python train.py --activation="swiglu" --router_score="softmax" --router_logit_norm=2.0 --lr_router=0.00063 --steps=6523 --dataset="wikipedia_en"
Below are experts of layer 5 (counted from 0) of a mixture-of-experts language model. Rows are named router (the router's row for the expert), gate (a neuron's input weights, with its number), up (a neuron's input weights, with its number) and show model dimensions 160-319. Each number is 500 + 50 x the weight over its row's rms, rounded and kept within 0 to 999. Numbers have three digits each.
After each expert's rows: "comes after" lists some tokens at least twice as common just before its tokens as in all text. This comes from a sample of Wikipedia text that the model never trained on. Tokens count by the router's weight.

# expert 25
router:454507480460452517469457509461485508513470436643461434436556528435461529527501537458521480603556495556537506538425468478571423546503484469517575482397485540508461483426495466571483570570500416567512501424556528534575567571516588463534453476505436469481537471499583514406456460480471459389522417473478501469451497567520508558525450509547454588532565460439493459515522487484530500473479558488442504547490509508520513494511523500508596465519549506487435507434527561427429484542464549
gate4:587464511453637585502477517509505571500511530365512538538465517469546481497413560480489478516478406460494532458534498536422516456400452561453520474522507442460487492544563470471540493468518531462488616542387501605534470563468621517450471470483504434529524485502442495505483497442556526506388518451375455394474509533428470451487597569499389580449559572469495512466460555448626513526556494478483532528571567523454450392547534503397543555518489494409528469413477444540540355431512516
up4:491473418509486449470468514479513580365483454547500520471501512529549548529526472503378425593469514429562518502593514488517476554410514465520594482567455635600488555480539503511450438509500418463592485544467535454481417505570508571632581466520534563434432497529494542485599559539494476481489515528513532475545542450598523492490562516516590540515405495595491456449458488566502501455497463474479537575394433467645546522481490469584443432515522508532435502514461517518479480510387492
comes after: "\n", "\n ", " as", " known", " such", " served"

# expert 5
router:510512496501583529477601496427512621523512447528471482529440423537530460590456492513502536445513555489562560485558503546589455517537537540455434477501470471510565542539538443424585480562511526459510476477560552482488448486485542422474430453476426546474452633547501445489535495486421444592435470547453492385514530520505587436594491550516541529360453533472488508518541453499539594528574533493518511521497452565401516539499450550496580493491496403507533460425424527368560537522537572
gate2:554505553407570542526427453454423517589494561560537498538524575454479533522501387417468500563497472475537477449511594475458590478539444461468447528481475508536436497481487499508416555510461584480553542543517494471566469536548508560399493469587550457502465486502573581465550514510464572489634529530491438545375529539429553418507530494442495366566466501534533506471449481547509533536483496527484424522476594533510558524471503468465449533524569516490493544551527481425499531504615478
up2:520526495454432455463530573512455460563484534510432492554513457539547439510511546503499514499440508491504512501506368460482461536461481538531487519593597568526459450441549493584512489546504453571525565458560478537490447490428522501570491546482487540544507516476457513522466519526546461459445464389451552510538437488567475592483469490435592468443469465480500431496525523481451381570456485498493469485509416474470524548495385330429460564366466496513500485508425506527381467417386476
comes after: ",", " the", ":", " of", " and", " in"

# expert 26
router:411456536500426500493495542441475585525522468470540480531512509460599490484493498476486577525491536472499483465444498543452477597489451436624583505446465498507464457576453480527419457513594472555543517479507458516473658408455523502541492480523628393467493496486474470449519521508441393501609500487436508507561470468541491501539507454464481431537595426438454471509589406574414492452521533538428512505471411571541434479477514467488500580495557532547493540443484519482495542480551465
gate2:478477598549590405404419526475542512533606529459453536578439540503509562534528495621485517532458534557525497473486501470468422466474500507475600471573596469583441456578497516458459469414568535496568630410551480540490500493437501510501551504497491568546486451556434532514448483516441457491476483489497509542485481459473514494439451616695545493511578571447577536568536470518568438476487441475473443504433538424455519485499491519565430551465544554520517509500542559450452508561496444
up2:526610417552487619570468534420381515494443564561525501550529484540500606467469524397457481454468472490531552626519532649551567426486533556441556413549489577504452484509490520475522557431539499469601483458520587487532472479463585459458448412627517436569520481538461553428479568451465475382475503475467466561446496457515489546519588502494474462525433574549513520541500553478467495563553534524443503556622510488480538504529510497490484615476488462549507592478462498455484535435476498
comes after: " was", " is", " were", " be", " been", " and"

# expert 4
router:467514474459484567548431496499521488497533495561529506451473556440432487470370517544460486570591508543462464505436513399519466422522384480475535480413494535546498541462452453477557608442472467544541538458474520502599593472495420445505542485470515426518547437460517405501421413469490493468559508446526501479528538503466521469402441500541511506456502476523469449541530532503468534491479556567583576527517550503646554488565428533535477469476583477595431497464546448554457555503469554
gate4:530554471512408461567492424527402491349457485520449549502482453507491542431449428547411594522480421468518420427404566511546459553516446483545524551485432505468524541481512534577554631495498546484489510446593529472571598582475476498547574477507557548478514525458537469450494581478506478573492494567517543499556582544551489446552546536432550431506534519510472522411508507573530581478619508446397530432457558517465544498481510484513500504491491475530510420485507576599601473482523517
up4:528502468529447563490503558450431520598555446590563557495471493384508562556488535588548499492544590527428389439495498531494427508495531473459392505592509506570517574480507535498485404584455581457451418442382485610477410422492504503460397518463500453445523546449454476424542451523478451461515406498541521565477571479432530481521530521513400524552401531492508498491502456458436517444484548532505578515628502550404511457471560514503502510576452555486546494552511594395467566411512522
comes after: " |", "|", " medal", " MPC", " Died", ";"

# expert 9
router:425542556459496427508572578441443480484528462461526580434527535496441521536527498491465406550535480503503523433504503441528509483452521619422517513427543471483404451386624428541470506477529490487581463528479430484451533621487500494452519520503350418551450533499439442499498562482615530469509444499577499503427552594605498511505505515555587534611527493579552502507573489528559476527415523468572464435548438535423531464453421537485530583493569537540471474539477495537440579516595489
gate4:426479559543482596478534471494507438506497501415469466604505538485612438498501540512460468538507530465430432466439488613518532576547485464547558479504517533566573666495462446444540425516534488470511474547498502487505473437518515603474504534385516492448467573430503474431536545621546512583519481526475468554400452507447549532465472505516584484515492587506487509466521513504434457562507474511501575483573521555481411553532543507472449411422558522551507485482454503436394500504449516
up4:531512361489539528547504472470525349487503480510506463527526470485486499501485526515493460542563530413493537480556541446536476473462474496436537534493492494473484595493505498453452466470544516452416418444465496467592542452509552546495543487525468444421361480494528438468462646439471436464508453565382391498569513461531547478417504528461477480473464519651517499478449481413434489593515531498513567499515545519489520438494456476478448395511609526627538543527547547532480571425513450
comes after: ".", "s", " 1", " 0", " U", ")"

# expert 21
router:498473445477579476509501462634462482437514454551553490502506457495495507462467422504525564481416521470552544543390506532426452468554528453499479492586529449405550429487470477535492565536545519503458548485507485476430517613506503579512493507519504513537489517488472463522539506468506532474501498510509559457434551558460510519471416536562353479458501509461512502531377548550586512438446539527462468504524527518493507592514468461575504489487369478505451453490481480514538425540437483
gate0:569527534575447482535490497494353537472443527513527545473464466472426461593441444530496468528488462587452518417392493499374505472525540515551535493460481493408455561522466613503511477458439438524477590396503597553412374527474479521492573554489462522522454484497468472442384411534409447523485540564539495529525593464496543492417532579496528498409530524500483567479560535489461479451608442524488458443437415543432548502422578517557578561401491473511525613544486449512513512494446494
up0:535526526472581417544485409535492419568466479420476547506533457489628552495467566489499417517457578491586397556429504515553555472472580511466418475513531545515484534498559531631467522485521422508519582550579338466479469452529567519493468482478455547529502532547402495435570405504542526526541527545409532502531594545430546513523533443490548537517477463535495522465468492560501486570398513534528587533436460489495466559563580477529504499554507518495407484516490502532449576326475575
comes after: "\n", "-", "|", " |", ")", " information"

# expert 22
router:513520440575586475517595558510563468537522458532423528441534467522458478438415481489573493440458521471524546506490552529509559546591538479446436495517529474496563496452503505516456529544536485459419553524378535485379572577542558457480454469519464534493440575483501566498557572429557459478500455567549488442389578508527498552466498514563392465498532457616535487469504557434551569569441510529606462516537539440398478521551468513484520535466365471495556555544484493542552497554438547
gate4:533535481519432491545490542438460423560507445550609475484527588515524489533459572470441459496453531514470536480514467474497489487474465555543448511489532454505379411618495450548414500540526546505430540436492572464539433506440516641478486448404541424481577473500528602454417453497478443457497550469486556572498529567546490550486496488485583475499411557399508475535436489540467517433561493557463468485513501597595537520454500449439441553450466544490552450492534552429469481480523532
up4:499533430592504421494474505516413503491516453543522463470445570513471392584426404528520469521435538534492555443559513498456490520490451483539519481472510502498504437550542516475471436521564423550469473491579475460415465589501462617481452444444486588489474570490568433506490477560516437506511413500386506537436399598478473517419535554508595414498465469434559448505487542501589450434517547519430481547458529492492486473447505500564516541528394570473442538494425539522517523474479560
comes after: " |", "″", " (", ";", ":", "W"

# expert 0
router:499570525506580517522466433597566456489553450441568462496517452455544476520419519470436533473478549514497454454475469485552609506547551480463562533541501488487471445362560470466498400473501495453559512461467517474515581445581588473473516563533416523468503417478537533507556519499552468492483562487484549508453410558519505614415567501456452407419443450443393456449468473477513436487438473418465470547504453447429500477553561500479363497508425523488518510552545449547478536457536439
gate5:469495514440590476467504426442507467506525528425554524475491608474553490427445451531481543530502486501562496512521483535514497422464513511501484488536511528461491480576516463501479446544545522504521578430504525524578474523548546530469392518471647467476422524490478460525416649453535489459510580545453573417502546605513505550444416477534535554454541586487509361536570433529435568459515519563488472543454540464536514464445453507553545404498597442526465488489510539490458375522534485
up5:472490480573498602542489465432526434461468524480470554540552470525514467434388540471592504498561573398501513524514490502403440562468485551500471487566519483559533538503420428441568558413563461521473563474652531553546384492502503433521389533376524534536434445455533538441507438502472448482541473516508481635498564551535537488499468499569531510522508401448548472538471600507450507474462551463491544571515463453466512541518551527483593564506470446479492429552531519545518512473585495
comes after: " the", ",", " United", " of", " New", " in"

# expert 1
router:448433477492538526562538532492488512596492584440503424494547525444455466433440489524451529524433510510516580559512553416520534564604498493491558534491509448503364492448490449467486495510513460512589541504481440499514531494641584491528505481540543466555450577573501489502534486466517472511494442514594508439431449448467491537471602516482552477569515601516495479463532511534503443515482468559397501475417527520456586450495558518559551568560516436418520511526458564426487559552576618
gate5:395577534438425495427512485538591499468552444543531447524525455487595399513479477482515460490540547464482484564560500483528533519382490495506520497484514475539546477508452535491458582486468589518505567426498535488556453511462500484515469563498522556499557523473565607454482509459519410549543477505500584463454592408517484453522496440470569434438535489436553517505568453390453458526531503472516452516406503497443462486509467555536587464543421443414535565522447536515554513469571521
up5:477492561507472542596534530501517561463478520512488553586568511474597507565494412464525535468503515415507459463520478449431418460522538497521529491489550604414522432484487502542503595522530491477445589592444549458494472460558550535509523510442480536471559461458559508402436494462467547495438465453440415409500580398361560446497485490523534466454555482525607444531502482498528397507589502493551618529583536507448488462399536534583520483534503421498487434475514432441573546485467527
comes after: " of", " in", " to", " at", " on", "'"

# expert 29
router:587471447460610372430468529460499471496472450555466423486525504518468435572507477436502491519536526436463463437579423598481517528476494508475474424533519493505577441452536570528500575518479486553494518585440425418500510528471510601470483469494480452445405453522504550560511540480549481534554578543478483436556474653564478476537532482558446541543515450517396530415511509486501549539441505428597561447494570499539601474432483547547518547540505477442552404455493483489556475515513540
gate0:607485528529500451536563530586493509487486463427495561483542481462566543455477564534534456497440505494492554528513474547571478470510431498505471455516457529527452535509483492481376455624518553432480382375575529434565500536472480639503540453594532456561513485565521525512481583548492400413500536540495535524510448560501582475506442538440425461533556476518560467531484528493480499523503505586490482512491444492526478499491494490529462506474512539418426542496589448476490504512571479
up0:511585438499500461506440454459430517535537517558428503484534563538437485496518459495446535507549487497554422451519647373487488442512471477574490557478513465468531491504462525417583483469497534512507493537389562580469526492521544454340495407438458485540373502431451530521566471470519413521396450364460544515466545466523460482466558484545498447513489457556507495459515463558576457595525510501502496525454544545537403458546475505417521570548459445510511515488521563523485497483452465
comes after: "=", "\n\n", ".", " =", ")", " Preceded"

# expert 30
router:465489448508536388495458430440548569486541526526560444384558467509474501453480520497551484534454402450450586452489401462556518584428465525421551568512585392446428498441508523420513447542546547460479378493540478516490497532573540552550488404486431508461495578488419463489528509509452531401567475547533473409364462583571413571397544536473518500567498564488522537429487563578553468564469423456506472529481503442536560538461496510465503438535493563504416514485476556458517483454474445
gate2:497530603508464627478466454500573435542485516499454511482590386477553462592459472420522568524516363487549484453480490567525570529566524569479552562507491529523575538474543502534490502476451499547548499517491546473538475420482515582501511418596484505537565472477448456451501503501558470461571530463546495478488520459522507495496545443571548496555500525537496467433411518502571430523501529450534513549518441485473576382561536454517509558404527518473542500562436506437479489519514512
up2:545565454563509566479470471483516507573530467584546533497527493404529441509559537499496500550491482459504515502416416533411428554442542575522497414529432503490586517494475418493516536537512512563546498449445564548465488467512438519521552444489497523513433514445438458503460536433615489537603458468444478519476550473461491491431485514457537450489474514479521499545339464491477476573568517452602482522535483452611638399544397565517502520457554593477460636469470523402419578490485448
comes after: "  ", " 0", " 1", ")", " 2", "%"

# expert 7
router:498470487452465487557429459507562533510487452412647546484604473468447501419490455573457472530494549475508549503557547443416401470589477450499546494482485548484547452516452487491537586513392441510485530529428515429494469506414569616436458418445518543514497436507538492495450542513458566483478502463454493595491473387483481412506458376514577439465518433468518542522471506455513494460473491556485553586485485557466540546496421631453456395596500412514548497455522503474447475466549539
gate4:498582552545450498528489502484472612441542470512489377519487502617476488448479507492485469432519471490524459511516532447456521455539569459521485427554449366581469581550494511444477452461504455500478532514476532539486378512473454486588543537470485551508472491560515497495578573472507498464515509506473499509466501552552444529424538571391489463385440410413537553551459432544537494512498516532494487571576472510544503588411410408537517576464389499498507382485545420518488433535478465
up4:541467501490548462583509455473509523474486464486525518593511492490517573593496501546432530551430412484483563423526428462569529619493500546512448495453508459527545585543587416545550510514544496445430516454453480488573612458549514541524580448456502553586479403595462536533418541445535533492422539523450436511650605519445573561453482545460544549579535463539502431483517464560477559451466444490495510452489466487568508465483539541547517463499518571514416498464459496507529510456534443
comes after: "–", " (", "19", ",", "-", "|"

# expert 8
router:482534497499492539528559445539545462510450381536561477554516513519543577490474528497584414536539484391531497579589487509624541598408545499428547524551521466539456498520525573521516460461373510513497507583525468510362448514561438488492502493536422483535502583468531495459577479517488475495492580583489513504594512518521432487511509510510581554504412489568520471550555407489414416518596465486497575499428475526603458475499513457555548589444484592467471445532577487515540424501470475
gate3:571524456515466469493525532458486471499459595643475564545546516476568498534470493488527489538423509479650506548515598536446446470478511462535450452550483511554507425547461432548566512526441505481479543480487470552499489538423552534481490571517380419491462449400541678530528480511542495466542484428511432526567432438444537555504530481525368455444441555496508505418481534522480536503606528517537434524522530443442544447558564491500440560509518507481504401581394457480446517509481471
up3:564466509541556587388530413465530427469463527537481476566492529392500514493424478581499472336540461565511506552425489604437539361563569442538475537473492499492481519442508576549517430497535510468412554701573456485462470492388537568487513495520565543545473545410393515478494465500503505549575485608643485488492474457556544470582533454531505566420507459457534549539561546484516453598465457522449506470545459516560537536486512465481516502512519477427540481474494527489528525569455461
comes after: " the", "-", " and", " a", " to", " an"